Weights of a small mixture-of-experts language model, trained from scratch on English Wikipedia.
Experts: 6 picks a token, a softmax router, a shared expert of 128 neurons.
Training: a variant of Adam for the experts, 396M tokens, 3019 steps.
Below are experts of layer 3 (counted from 0) of a mixture-of-experts language model. Rows are named router (the router's row for the expert), down (a neuron's output weights, with its number) and show model dimensions 0-63. Each number is 500 + 25 x the weight over its row's rms, rounded and kept within 0 to 999. Numbers have three digits each.
After each expert's rows: a language model's description of what the expert responds to. This comes from a sample of Wikipedia text that the model never trained on.

# expert 39
router:448478540507493512507506470527558468545471533520509512479497503506546481493491533530473461496492532540537482506499515533530497512508466497510510521516516482452527502506438522500499471485499516
down0:510549491520510442487494475526464496520497486524492536544543517499488464505465509533496500484544455500520492479447493493514477543470494486495477538504458530507500490499521497509482511493516472
down1:511472522489501552506523498536465473470490529540500510510476484527479515484452581495493507529482506525524510479477503518494519559497544459471490506453473550495462522497528508517489509535482480
down2:491487541481497514524472516422492452531537502525516476492535491519464515508500511525494515532468476521492459469454508477523523519516498545515522495482483502487557478466493506536530527482521497
down3:471549513484538527489469525518494474481466516482502482515491482508516553528519538532497505501530480494521471454466479465542498507513529558478470487521536500518520503523520524493520475512508497
down4:546512506504561473524458492509530516487499498477511493479458454478482510528539536469489475502530461479491520497553539467543478535506479501528487526491525432499475518529491501523492523503518428
down5:530527534526559559512483459524480451544524503524533498515498532510484498519525480535523510476482446527547482533536546514498528489492521507485515480493468506453492512502500502478534497436516447
down6:478458532537515439502505490472488525515485552516499514503523500497499526504470537511488459471504461534478512555467506503468466486510462537497549489496534483473527519502471477501513510500499544
down7:502481504500489434547538514496499495530472509489490499497509496523503527486466509467500480498479513511537458499507531449477481506499470520499542467489476480466479466481499489496477503525549510
down8:481527505492484478529516507493485499494467516474462492514476486481518501514446543474444478483484497480552494453510489463511490462494507524483545463492508468523509459486483518499504494486495542
down9:500496524491496499506527486480509517560465505490492490477551547523509514514491524472495516462480469453456498528529458446497509495509545525521493496500490499541503495531499498511449527487528500
down10:497522509462515484505513502522543492554510494499503513471496498472532489534528515518464505450498518490480472495464497518509460522512553522500457478452484481482468474570522511515444500501550481
down11:508528479496491491517496515477481546497511459488509508569501471524539547498506504540519503495519534486510494512495506521498488491497475518442517536471507528539478512482517490504510515489493522
down12:489519505511541422463525489501538535487526497524468511485435505487506515473525467537511497469480488494487519476506531479510504434501499471497480487497536567511525515474533506547529500510474516
down13:566473501499499478500514441521490476493515507503501437531539545529519519509438511487482495465471472528513491524495505504476499469569469508521529506490535533471471490477478497531484523536493494
down14:472519467480463495533502512542455480506513494506483527535514470508474518491504463514525495528529500499483537511486489529500505508454528493495530542519453477497455514517527496489495564507496465
down15:502535500483526518503482482501508465508513492490528477510534471510513438512524496551508502468482472495508559518477507514514486514486538497532525493475460449472512485523479488492533515477475532
down16:483529491506500493530501470528468543517499451527498490522486525472477527491516476531506475500499509550474506526525523547518522506487548538478495510452503470487517508534458474473495511532501492
down17:517464532559484492495489529508469507512482506538546478494520476500524516541485515504514503469509470529489491549487478523484458495490552498489469455475483534478524506521465495490481515523507536
down18:419476511499483494503524491520533502482496479464480478505465488501505482438532487486494490532521497530517489500502470445520494531509502493453494514521457481522516465522527506480565500524499473
down19:516467479462495518513487487491500524490532495515483547477501525459508489476456449533498481514492499462504535496449523535483494457483489517483484523489555510512461508501483455531491492482524544
down20:469486466492490531514512512461488532449548483518487535505485488492497457524539490524477487525479482482501489496481528536452488469484556506482538525483504512468551509530493500527485522492519512
down21:469536488495513517503504483500446476505479485530534492528507520553498545541467513518536490454477530493438478530541540475491479552526513461523513520475519485494511487457492504514547485488481523
down22:456524504567512519479517475480484507503474498491487502446487516517523469481470502494526549449490500485486503483454499506489498466490519483483481532497494473509432443498525505496512491519495546
down23:488460470466532487486508493472494526493493486432496521457538520520456472496536496531476514499514511480510559499490503483534499465558486504505510531486562467491498478525524532487540494496499480
It responds to: Modifiers after articles such as new, American, British, national, main, plus suffix pieces like -ian, -ular, -eal.

# expert 11
router:564530465464494510487498454449485517521512481469476516516478531494502507514483516479532526511508465505471454481463504542420517505481463490467448524502455494513497526491502519502500518464507499
down0:539467501523460492469473484527467482512465505477499547460483491484486512469497512496544470515542498533508468492491521513513512520489492495512474497471478533498539518468522543500482549492526514
down1:499464527495511505563433449477473542515472469519502488515504490459495501477487501491551498486496486481506519511546467529514536517494523479518533511502535515492519503520474490456467490506514489
down2:460467497464503488505509487533489519516506470502507501537507498493498483462477498518450509524509466486571527506482523542489505470461559465498506544483505484498473530530528494503489522509497472
down3:544511480524545467495473468505536506458476525465489493526515461561527487463572533459536501485497508504499494471543492546497514495488505494506469499531477489481455511522515522440487474515491527
down4:506493479529478504494480492498485480522503468486486510459479514488458463497475479515500504523485528459533510478481525521512478450478539483454498555515510469494449545461497508495504556499489490
down5:527517518525549466516498527508510496497529519526501462557547467473484453514486485485505548494515478533484548484536512500473490474504536483508482531508520502504467500499501498497484519487471496
down6:491471562465507461480502513482523503518506513492458495535497511530521487522491494501481511507519514501560494497487518503501444503515499479483513517461478497515437507495530470458495510489492515
down7:540500468475528464511448531488515436516503496546487493505524522505487497510495499506476545491502464501540520512544485521468506501506506494493528550510475493498501491527465481525471523499525488
down8:503484535535503480460457518521522473483458486489492455472495500499515519439488498521492495474506504492511520464481533511503461463516508447477479515481518471531459498491530519506508515488462504
down9:509526530527474508533464452542486492500457486517525512546512487476497504429496483512495525482490526502512494461486489484517438512507498485497480526494492458496517495506523476517495517459508532
down10:513483569518480483513441502498468473552495505500487487492454526483515486473486514489464516531526510484546522465471519498519478492505506481480474528498522475514470506514525528504483513489456445
down11:492511508524523486500508540504524491512501516497492468527500504500512468519484491505534564515501481508516549519556525516519509488484500485496490534499523507471476499529490458501477513513491525
down12:525491464548498483486500499480516478509525472498460498478494505513509451497475491499508472485538475495505477495471490491480468479507526480524524521485546519474486555479465532502508468524495495
down13:489448495536495445503536486504510496525500465472502483460484471493494491465504491504479486499533499508468465501471489494492472488485493506559499506519539529492497492562493520520515488506507486
down14:482517527500500500486476496522445496477470504496490524519514505471530454478444555496496515473516512482505477512524496520476488515496525498506528501480481468476492495469513499515442542468517450
down15:468499469516504495553513498475466486521565455520524518492537474468473487523499489532470465499489473491502506489483496513500465509490503539499507545513503496508525490482516533506492495536518551
down16:516469505528465488504482509523524505538517518490494470466511453491535485500502484458481502485482511474496488490462520533490533479489523505466506510503552490540467516493483486492520482497538505
down17:525465498527505487493469567479485497528500498504484498445490479526526478494496464495518511501474505510484484496471478469489483537502519503535529492512507527502528524517499494491523491545507494
down18:506560516445516489498505542504530463513511451515482482538491460527508495506489533516501569514494488499534506498527498525487499470515511540500522536516495496463473506523525499493503501494501480
down19:512485527527478486488479496503478512496511499490533525501494471505493510498504494513531521531511463483484550499527537524493508493506521490528497513500519493451486501500470475471515517504492511
down20:505457482503481467490495543499557481550493455481505524473498468485530503513521550508461502514465505479480528522501522454505509501475490538456522501503499529526439507494441507501489477499510501
down21:490526515493514523508511509539517484454483494444487515514500474463531421459495536505467476489511533479508492488487460482489535480486557476524459513503529483504476522479492543453527524535520508
down22:517463484487490494517497478504503477500538481484483518486548529472543510471529506499484486531497455465474523487553489529470503504516526510538524491475539484524477525512533495501514477442485475
down23:478474482506512450518477483508521494490528500491476483495522501503534494484469520499520495538477494523487547537515499505503541443508505512508546479490502486590492519529498500515501501492484473
It responds to: Final word pieces ending a word, often plural or suffix endings like -ways, -ions, -ures, -ants, in names and common nouns.

# expert 9
router:468533535516556480507485516460515491514493509507466503470477466496467485537504482477495482471513483529446558503487511502483529516524509518465520503518520526467527479484473512472534504488525499
down0:523499466476478492508476521512492499508479461484504564494475487503533468544466487502486510483532529487535527480573518490510561520525536513447482502482555492481500473488507529494514468509521503
down1:518507504524477544527455494524480511476525520478504453500469510487519486558518487479519511458506490462474494558463511528518497481462478471517499524478491436499501509503503511529487517508497488
down2:497510534489476497512525471563511501521473526497527462531499474453486543498478476493504481495480454468529469439545501479516521494509510511472490513529502541467496490421465524517553480467492518
down3:514483491515487574493505436478492544520532494484466492501459539482556480533511504505478501483479482484484477517464512481526511474485495523535535521517481460470504532507543469492475537526460471
down4:491500480461514533546470514510497478478530521495501470497529464479534509505528520488510494482515499481483502527493555518521539460482497459548528491511463473508483455480493455490468533505495515
down5:468504488519499460494497495533490473533488462535531498461458500509512499492498581472485513519494514486466485460466488489514517478481532552502506512505495530514537517484521485458536505517484473
down6:514453517472442483489514494491505515524498462499512544499480506529489477509486477502488513496490505459463478468496508500487500510537493506492515470456513540503526532472539514488498517518483527
down7:479484511450518521450488491509510483484517499529465502529501498538506471495489525519524536469473497504501517549468457538452514472500505524513507509488488487508518523489542505507477459508473506
down8:525495505488508478464503528483513500520452499484535539504541472509483521462480527516489463525517478514501475453534472499479517532522483501497488465479545566524514489472478513490526460485516523
down9:487483492537517479539511520493487533456538503534473528484538494503466504505505468501475523547511508496484487526531507495453514512509553458500492503510562481482525509543497484523483498506509490
down10:472501525521520494515487476496469452540504468525479465471475481479463502458514549450515503498499497509507500469463497511491498529494510523482482511510476494465532563487512496514464485476536523
down11:481538445481558489501496497533479476502497526510471478502498481476500537513489530452507485506475469497572483520541478565482514485474520500514497513524469511492489485469455559517496501518508477
down12:492479506509493523496479453496520510502529506522465477543456537479516490523518464486499515449468494497471505561472508482563490458505503514494543543531496445519499521516518482512468546546470460
down13:506512501497520495529506544497531488554455518484534492502516507524478491436527481454493440522495469561496493487498508528506492513509495491524466463480498517480521470505510518484480527446507524
down14:468482469421504511535516494499468528482542521504531533492505506467480487489471523522495507454454462484466505515513529504508543476498543494530475520477499570477478477521489558527538449495504457
down15:511490549512476458474532506490505489501437488539503520480492539535506512492493459511529504495512528480555494471521473506501477498530519524462466542469492511526526498464527495486468489497528500
down16:490481502499493485541490506537471486516422523455491517459512518494492514466495521514490489554534539467527461465498498524519503506540497500473516495456516523524530496454475475520511491483528487
down17:476482507525503521541489503478461489461526524517484514509474535517475478529443481473469488490510504495488514505491518477462518498489507539511498511521479468509484519498485504470530529445496512
down18:463512497454488521496485522477492491459485506481512502533468507533507429490520494529517498491511477474539480502473527463491520532495515478522470454447500542452471517488531499498471506518544536
down19:505491514455511528525490492534479477491470512482497522507487470502534498494460512502450472480520498452474475456497519537494535511522523476505468485519491515431492453459458516488535449499495498
down20:495490480523505550505504459552538512454540506490471447478510495478524499529522494470473513466506480494476515545469487507538449456482497509529485534511451440511494507549501509504504518516470478
down21:512505526497533489497460509533528467485504464514480497522546507511548477511516508487522520474492484516526508483479500485522501522499550507483521533478469530506493490540515536511473548499516537
down22:465560530533502490517513537485467482473533520511494498504508486511475498538476482526493493489505510495478483543493506507497540466510466484479515470511530494505528480474485506540513490510520506
down23:482502520519468434526479543482517513472531502523485545499448471472492497458525476503511526514496507517517550477506516489506485522491442474487518476480518529506515500463514507467485483486487491
It responds to: Articles and sentence-opening determiners like The, the, This, A, In, especially starting a new sentence or paragraph.

# expert 36
router:444517487490517499483507479515502550537534510511490476501486502515468489511490507522451510550491482483506528502497491510477529452477489492450551503517477506486454478517476481531480518512547484
down0:527522449521501445490514489525506472482496491523509466486560529481456515509504508468521511505504527486461512468507533504483515499515502455506505515470552519469481484502457442489510517503491520
down1:485516540466509504542488505504479462503459483457519439510526525505522517528520515515528476499485529508583541525509491481514510506489492490521529496498499470490516487551481460521482467517518526
down2:484502548473484552536454485511433514504493503497499540509492521506510476461499520491496455515516539539512465554487486470471476540496519468500472510532458482468476490455492533517503456451478451
down3:539477508523531416449519473486538466529521514497505487518519476497509542460530498520533487508477429473497496442520488500528511471505492453499495496482529498523483470494495505482511504499542526
down4:515535515453518508502484509468524476470523535522505486479499529486476480488539551477528510501459491474562503531509483519462532441491503503528496479481467497508539480520463474505459482474532530
down5:519459484516503482500520485519561482519518503545488509443548498493479538476488488468476529496528509492488515438507530494515505512502516468466528464521497492494458497528488485479512531493497496
down6:534524480511505501514520519514517493567514501562469515480543483483521533540496499495505478518500506526547503506495441506512485485476495503493493478511481459506543505487489504534491503524491503
down7:516540470552485514462494497548479503516506487475526538497496501477473531471507506469484488478531480548458490506500507493546506497512507490509480526508461507469502490509484512517544502498454491
down8:457479441508506467512506507498505480454521479494520499533489487502491528507530482465498509514514499495471537509527499498512517489498499517507477502478560529536482539565471498450540500502464486
down9:456488496494482446538487467481499505454494504501533467496506475514444493495519471509489527502483474469432555490513550536467524484494523495502488499488560509492501505547491484517498546520507532
down10:521528554515495554488505489494477513514484509524497486507530512517468471470523491560528474493492486536534504551483513502469499484492505460453519525552522402523481468510446521520523467505505449
down11:512518545478503518500487490480496470539503536487516472526511495486452516468518514491502506511496481490482503456492542506493496491513501482497481447526563501504536447495495512496530509464480473
down12:522510486495532470466499490481545470498505481518532520518501455484490515486497489496495522479509459471499517450494536515461508486499487488522475492473512501465472482544497468470474517542490527
down13:478516472509495519519504490475493516485528508472476555472478476500547457518524513510482479552457542445537490520467531488478500470478510534475512478505483499463528524520502514483490482503563520
down14:519496500536510476472523486523457517487478488516489515487540525478472526501504470503514485482478520498480528527528470552523512518476528517493474492485509480519523463472542538488478508496481452
down15:457498517483453570537533514530486522504497483497503549519509524495518471467514519451467456514491490508492501556499540531484492494473526505457514509510435506452496489463524516504537470498514466
down16:514493467510502478495493505443532438490506490496479476502506502496475529506516483507514506487497490503450530456504504518509537464506483533521480509489614511525541469493478496499490490538478531
down17:537502497550523476480506480473490458478497474509481499503505502533535548479519492508510489502504530475477451451502498520523488507511508507516455431507442545527473486535535460530472510534480503
down18:470512568479496530544498518500443503475522494498503526496488531509526481475541532511506468519518536507541465535531507471468489502483513492488470531490460464475505495459519546532494458455502466
down19:472508518548462498510503501540462554488490486454477501478511498507477474483493501500493508509496525528443489516539467482475466479472511518509562517481477514511531484496530524471515504516494483
down20:511542568501484546515503562506485503521516494503486508481515492482492463512536467507516510533535499527524505519515527501477465518485550470501507517510495471493492505463529489557502456464487455
down21:518537518530534449482489465482521511510482505508510455510512488497490534522449514505495508490523497476500511439467474500541539478523487486519492451533597503479520503466466508510538548493496503
down22:464510530464513483488472526493528484454484486503523507520491479512476530456482493479516502458510490541548486550506502487473553490514549471495523507484473490476489498490507537487514518501544498
down23:513556526545494488463478504494488514497453463475490499480521504491491516498532515513498478496512504525498459520513493474540500511513441477511480518471454496478488500427481499525545505545545496
It responds to: Prepositions in, on, at, from, during introducing places or dates, after words like based, located, born, released.

# expert 20
router:518499541492490501480476533530462472466514507549465456471461499495481536513492477464518448519559499517498506507501480504522561460518509484538495540488498489529497490478458490509501524482539514
down0:540497473474502498496469473505521529482487475490498451512506498534491538492525469511495523474477534504508506523452522513497488516488513509533521478534496469537455490561493510482496479507510472
down1:423505531428502464498506508490550460499501540499506493496525500505507526474484473532509481444519480511467467499456501516545532481501494502482495497535519549487491513485539479499567495519528525
down2:523453476529486494517497508480512473481507495499508508496510469516508507508549513487520548503507512465506475511485463547509513569500516518521496485499475446510496485501494510499486446466500492
down3:520513518511524538512554460504493499446507486551447533502496489539491525476541470452522445458486507544539479469503472540463528476465528489489515472512538455524508467512494452521490498512492446
down4:481525484486499487500489505530506484495467500499508475502498547494530471492525488505518468493531473493472507567484491506503488514507491476453452515521506484497525463520461472496511481517450457
down5:517549506473488506519542447493491479546537480538499507490559528475508516450511486516448504524493518490522464522489498495493512533470491531493516490526496513528531491509480456467462508547499494
down6:484498512507491505511467446521510500492471520528514497499471540458522514453529479508480514436449523510533478529450454507521502524495517511480497496497483499518557440508488500510496504509526519
down7:491501469501483502476509502517531503515478527497514457467515477497491496498497530493477518491457506504525502510512456533482445534524464536518483474505487497503497509562527552502551476450520477
down8:532527486515549519511524475514491535509501517512482496516431532485522511468490522534498499450510526457507476508499517455491502482495494466474494503487464512482522463458507514528481462558464476
down9:501509508536496502501478476485480538500528537488509467492490534492486471554503518440499464465505545540548565519479503502481492477491498478513504504487497469511487462498517449498466506568503454
down10:521461489536506515456485503493513485473479538514469499491496507528508507494464528529477557548521496495506476484496520525484441515491488507511474501536469447513490501524530477522474438498488460
down11:461507542510503487499499473485497459508517498491494464489456528501483480519493481496525528537459543550502484508477482509523466497457488511461526473542511475525460483504528512493535504467492493
down12:510486515510518512488510483504481481479507521520495516506460490485518543524573471531497499494529524491519534502508498509527506489538483503475502504523488465533479493506503461499480454449494528
down13:541498486510549495547504521503514439443543498527480529485530479504505535479508539528476532498511508489507495487514513542498518471503509557504517434477467530506506468434509484492550507505488519
down14:494492490525475523489497524493516455529475522518499466477484489499488493514459527532499494538456499523510497516493468559491467511461463516512502460536513486490506498511512533510497462495498482
down15:512489457451432485479530526527505455535471480477486466521448493498528485483559474509501479515519566497509518527521458494520500560505484489503472490464524498490529488518491460491509461542498523
down16:459481507489490504461511560486476467484487503522512462483531528460498483518509501545478518508502466450509472511506533492498469539525471513443452481515509491492469535531499535500505491518437494
down17:520515535457489538552516458553479475500482472471487528488484542471469532476518482465481487470505503488524489492485503503521542446491509511529488479474545481539470501464501520512482493514547515
down18:445503478479514466498514534533507504525518508470530475475466479449493517487542415490535474504511524491539476495482522459536514517450543514447497486481518481475467521475513515505496498452521539
down19:498514494485494478525487514510521475540471483504499491515559503489480486461448505528467544490441524520560496555457493504521506499516476542519530475532517480499504494547519508504518480506497459
down20:497512541528510471462530495492512517462461473491510508477531469508559563498544523491492484515533459484502516479504494489517510524476478487528512494472506499522525501464490527455519469480475470
down21:508525487506559498471566426491530487526486494506460508524462542465498521486468497519475527493529504503484446473531495468528512467489524473488498486485521481484527519481507496507525490510462504
down22:515510489473496451479520515453517489486503493489515489533530528536509505488531523483539484485497466492490508532491518484499523454517522471470510509494510487467516488527503485478496443560510473
down23:474491485493558529530501442497497531502513491522515509536539504485496471451491489500468505469525494501485509473489501527532486482482526498545518513508513541484491453521489458500550481514500501
It responds to: Digits, decimal points and pipes inside numeric data, especially decimal coordinates after a slash, table statistics, times and ISBNs.

# expert 33
router:489449573504515508479506543507460485518536528513508451483495491450491460522498525488473562472506530543486524496526468497498520524559490518488493506538498520506528503512516535540508492499467483
down0:493530538507510489500488478479561497473454557489521491490561507516443517490480499518476484529471518479488517473538518483483504517501477490512478526524531504483493483498473474514470451578486510
down1:532486508507527519505525481517527557508522517526489468535475462513499491459474531436481467517467512488536480507499473523494484490497482492511496477512547483554497485482459482496459488519510475
down2:513517518521513483497514456511488510542500500507540476494481518492489473487548545444479534440499495491538490519548467501498460506497504517484488490515490498464484522523533475488542518495502499
down3:551517500454508474477468502495533538499516509512478479487525504444539494487490461529548511523496509533504504516469537513522506523507479505478491496454437475524529508492552454465487551489477487
down4:482526492498491548480535496491564499494504535462492493455521503487495516525508505522498503517498504501489512497571496529500471481504463461523467488504554481494518463506460488536491444489509534
down5:518498510517513412472483506484464450514469452493538499475546472455498508487505507507531472512537479514451510542466466481464518501460481503470487460510520501494488544495474489488506498530451522
down6:481486549502462508511529434470529463517490491485497448510532525494531454501526529521502477496532477482512478534517548529516505449519494510519498492519513500474533509522484512492490470544507458
down7:431466560522520525494504488517500481520474507449515463501523478487476509515502499488443479506495537483488490503504520523483554497498469569485507502519564511537572489487485510528485444533497507
down8:472498509529512494477525521486478482515519536524492485504489543493494465506500474539512479522474499488475495429514481466505485487516460519488486497467512470497512524525491504482505485447506476
down9:521457514526475463480509522457489504533543480481503511507504546550492495519480510527522457519519499481515490459494517499465537527478498512490490484476487514483478509502526491483483476537490490
down10:495493464524523511468445483488521507506503494465507503504516518502520453524478494499507493533482473470532493494494497501496545545496483505467478553550501494473482534515479507508486496547508520
down11:497499483534467531474456548522532469509537476523498480534526503472492498449516501499503502450505499468530476500521531501550497514478471500486479505511464516515462521496561482517513483480494551
down12:488514488445535519472490513505500524511487481556486487482489477475509532519513512501451506504487456486486476490516534489505506462525506462494462500489485473469513505511559481531476534483512490
down13:498513516488533478467476520493511462459496492492557552523550473503524504496491512527483533472496506508462507531519494516490452510517499490478458488501485476489574506430443523542528505517533519
down14:557489531510505478456466530501516479512502453508489500422494524469522528504511510496514509477502478542529508534459529505489468520478514512478470510463546483507501526476477470485531505479471527
down15:538479528564543479449532527487508485506516524534489461489465492464507513474468517462548536532484453560458518494510475494508490484509454498501472525507480476510475510470453544518516536516482459
down16:491493476493475535545457487517528457477463519530534492498512483464538530492556504503518547491544490492496516451479482509528511570507559510532501479483469483442546470482503461527493530497523520
down17:485498489463514480479512538526554503470511480485481506520541485464433506501504515481509522552482458513479515527497488479504480451504497527495504459524531473508520527496484492479506493515494482
down18:478557531478462511481477499513472505466485491471510507521481470480456466475557497502444449484512529514523482489474510455511520473503493498543558489538502501485503480515534465477458491505526541
down19:504499478544544468509506510503558524475498473494464509502550465500492533513488448518526512544505558462501521527462489530490497475484472525463504493440502492506511480454454509492525507547514503
down20:510502495491493539541493483505493475481457484524489507481495494493494503493497531535495446480545495523481482532518507465514511464534477480498488477534496570495528491531504488505525499481501480
down21:549496522506545436471523524456509480492517518518527500485534440500521531449511482495507529482533523528520521514465489483455505539499482479479512477477523493483510537509463485442511514452497478
down22:524502514515555496523515541528493505483525497546495498550489457475495461496520540502504545505459488513481456515524465507472481515490517499486473515517473542515498522467481499538524534497509533
down23:467473541487494504441508506496482522459427454523480495452526453503509539524539522505476495515501501506506491501552531486481533535515507459502515523528493466475527466500536464544519533479497514
It responds to: Subject pronouns he, she, it, they, this right after "which", "that", "when" or a comma, before verbs like was, had.

# expert 47
router:492538495485525547524480514489473476538535467457532449558550515506497514477475473543484523517461488488502495493512534497522506486493519492573481465500548498498495469487514481476461485529504532
down0:527517509508501534459487560471501500503476524515512507494521492472527532492450528528509510534481522496478463515495472545440511513490478529505505462496531501511487535515518503530521503465526486
down1:496519501476519514465514489501450518499529525450500536490522512498486469487476514531463479506460512501525516515464536513497481469479487519455496514505495451449523465532477480498504482507528486
down2:481514482507501493490466516523525556505485500519522477486475521503492568508446473451454464487510524505461515485481504522484509499508476536495492465493489540504497542470488485489533510487534511
down3:476471495484487512533479505496518496454530493501466487484478486492478473544534503520525549544481467469517511506465493498527474485496475514500504524484515472517492527541437540493471504495561524
down4:483516432505522494518510514481517520523482501507499478519522502501506473472467490541505539490500480485499485467533493478501493526498475542513479508523443523515472494470544491470499510533472506
down5:502491541513514527471489446499539523512496467499451521471492501513506538500475534499499518512523508509525459475497475490509506518494485532517534478487466545513502490459513505475458541435496497
down6:525507532472487500491524525498512486490491535491548491496481505467475524515454511524428477473494510548484511502489471532501526493492495528508465427482500496475473547476484499533538508487486481
down7:512515523519508494452483506503509505522511520513511486483480498492507527488470464491499504523534463510494522465489547507489534547499526459515505488587496545471469501448491475520514540479470461
down8:513519465527515489435488524486463481521497464489529489511521468479485539506474540509528494508512494442471510490518505512504510538525515472494541434525493485520470526471517471515564480503500491
down9:439494485505484475499506492495521481500497515508486504491465469499492515510520545514511513485451481434510484498506525515526492473506480494518481490494491467511513579454505510514506538544516534
down10:469525498483516529487483506512461506493486524494507511474445500510488488469453489501494478491514518484516544498489465505516537540504462487478514521552462514499541515443505527495521504504515518
down11:518483471494508459488508526509503463528502510547517520468550495472507505549508543507516505511500457506510489509473480501525478459486477491486520463496546514530513478505458478505515465497521506
down12:512477506462515549506493523504472501513511443520469464523549466489456505496462511504498513499516525519465522531468470553505475535485489491527507516471515459513488479501506482514495491479461474
down13:462491512503499509546457535504521530460512500515475489543486467490472458492520482496546497502528506501507525531483536478514506499506470500520495548505542499459477496527466566482512510502494494
down14:453475466456521454509526491503517528503455532504501477530511505511532499531480509515461426490416506478530515515515450529525480517503516479465510534538470514530489535521479460542492529500527521
down15:524530463464500508512468524503515526481492516488519506480462487521507505506492469495462494487470450499467523521526510515511456469505509518470496535554534469458538468516479512540515534519532506
down16:491509530475511467461521502505482473498456557523514508488493497508499495491497490483486496490463464516494523470484521499470467474490511523493467526525510479457544497466477533514484537458510524
down17:509486489488487487493473529476500482465521506526508501491487532506474497506501514506490517501469484496472515515536508494497537445503460492472539481503529468514522506527499528478495536485464479
down18:480478503526487454530509480488533502485466511542541451515502495511539497539495535465483491505484544526501487508521478482537478522494495513522503508484507514492485519484464490491508484567481477
down19:524494468510514522464516502520509476457520488479482483522569497492489480460512456465519493496528456511549526510531546498525543492483543466487486532553500479450512459517506452521480516554503497
down20:509467456516539495430492503528496477546479513526529486499519484511492542512481535486520499514466484473543491471494490475503526519517497498478491464511490513510528509505505456495476481491515499
down21:475506501522477522481512469549521453528491465466492480487549464520503526483503511507520534525528503488542484477503535504527500492489506489508506462496446537536472469510546472514504550477534540
down22:496519534493485487516522527524530501494482483486501448522463461496516498475464545458483527495499521518483465474510457483517486498495564499520473444507451477506478502484497472510504519535470451
down23:476517473492501524521544484539520517479446501496500484532458489525495483542476479503493460471443592494491515524462504508492523494492477516512474504499460516487474482461514477470503500511515540
It responds to: Prepositions linking a verb or noun to its object in narrative prose, such as signing for, in return for, linking up with.

# expert 57
router:522503502498512528480532522513457492503504494470468522506522511523504514540493514501490492524501471533511503507464515490500541548509528447517523522475453557531494497515459528500492490481506536
down0:500510513510507496513493460475554550505493492486545495494520514490502477520516453499537478446485473488533525530515487516461499476485503499515502472437515509505519489494465456523546521538502490
down1:422512503510473464525491521515495516524481501531517489458499482514496502537492543531592549500521499527498512465475536485512489459469504487530495490464520491462474519482532493501484471520552515
down2:510536489533511494528490522472523503481494479517527463460477510505490524506517483501530480524536493507523482541521516507505459482503520553514518442490538474519515473559448457481519446502491485
down3:479489480524547509500491480520490517502506482472471525469500474482501452509461480501494490470509509534469540550516491495499485518517506484479510493506522461479521502479493506538499516507498488
down4:457472481476505515517477462516479499459478467488504499479500467505536478477450555531496490519501487505512511492446492486507512485500500467538507498545484471487527478530512531512496469517490482
down5:442491510477459490498481488507539449505508480481505515519460459514511588494514443499483478531500533523523483449526481494535513467491490497484500507507477518500488478457501534520526495498499511
down6:531517520469475476476485536448548513493498474480530526473474517500472492495516502495531499541481493500521503544529510515539490513502505521525486455494495496486533513497495504473523515481510459
down7:508495496528482491501524512508454500480525503563477483481541486507481456517499487507507532516487485536505498509489490509503516523468507487478532486495563484487495475464506493473493501479420479
down8:507512487499530533472528435517510439485504510527472513508503506479490489451472489523476550474471460449474486464535498549530510528490464540438475522508507529519484493500460509500477485490502505
down9:483507480476455485544511509456530500521528513497495474489500523511497459504513492520520501558515515493511469456445536533472526482497484455476503495521508514486477519520506499518490508529488443
down10:461450487459492483546486502525517481480465493503504494512556493499519547531511539545539480526519501543543475508491511527508480529511484483491523535493526482479524524468498525502525505466543500
down11:503521463533522493461473525496495503505502507518489506532476476508501487501479497508493531527517506512515544482536492475506453469497479535500530490510497454499504494534500498544502455528537481
down12:466521473500567460453539477497522451515492500460533459562520530527506548497505430498503537492533513504526495430511504514543494485472508495464494456548488488494486542524509509519472513518509515
down13:512479501520504491492460504522510490504498559490502517530500489475499484543474523467509484483518447458514548516492480475474489526496542480488503532510498494545557529509496507524527545472513490
down14:524500498494507521460520530551485452471499492536502497469434474528496500511497482482486501496472485543502519491521476494512497520512513578487468493500459480512483460465512501496519515471491506
down15:496499483500450501540515500481521494519512484473472509497532519518505501518513526520505472527481502489494522502480484488487501535487445479452540493482497484459464556520480516493435528504476560
down16:518471505491541499517506484508490509540498486516461483486545519499493482495502483528503479472476515511478509531529500506512518487506504511536462501486557545462510492462484496492521520546480536
down17:555544507525493513496492495458506472554508420537485516499502516563503512504482491488493471502501488524492501493501506488447501535503481498545561505475516492489480497512465487508501467509541524
down18:463513538499501472511497538481507489532512517528499507473472453471498545527538501489505466456481537509501495536497478496520505496544494507474452498504508485506507495476514533519464474513486534
down19:515502528519484543539523488501510560459472463530486543458526513527492501510500533535495436479512491484524503540482479515508490506546447505469551520457482498496461473476514510472449499488521487
down20:537536494506558513495531470528519498494500586494533513507536476450489500536507500507475511513489531507479531531486483507480480502474528517485511496532519480507506495487501500494515476414496525
down21:480507470506502517462475465499511498521503520455515510526505473511527498509534495488516467480462513466497499497498501524503496465503521504509528473456521495507533529502484488486486493517509533
down22:477524483537558473525490465490524471494491527505541479485528515493508471470475446518526520463500495484525528539505491538526515531480496540501461523508514480492497458481464523487469486521499509
down23:455447476543500504529508447505513494522491530504474486458498492522523479486492463513472553499499500485514469474506536494505474511492470521491478488493529484475507478484524509493467461524446540
It responds to: Commas between place and country in birth details, plus digits in years and coordinates, e.g. "Kemi, Finland", "1912".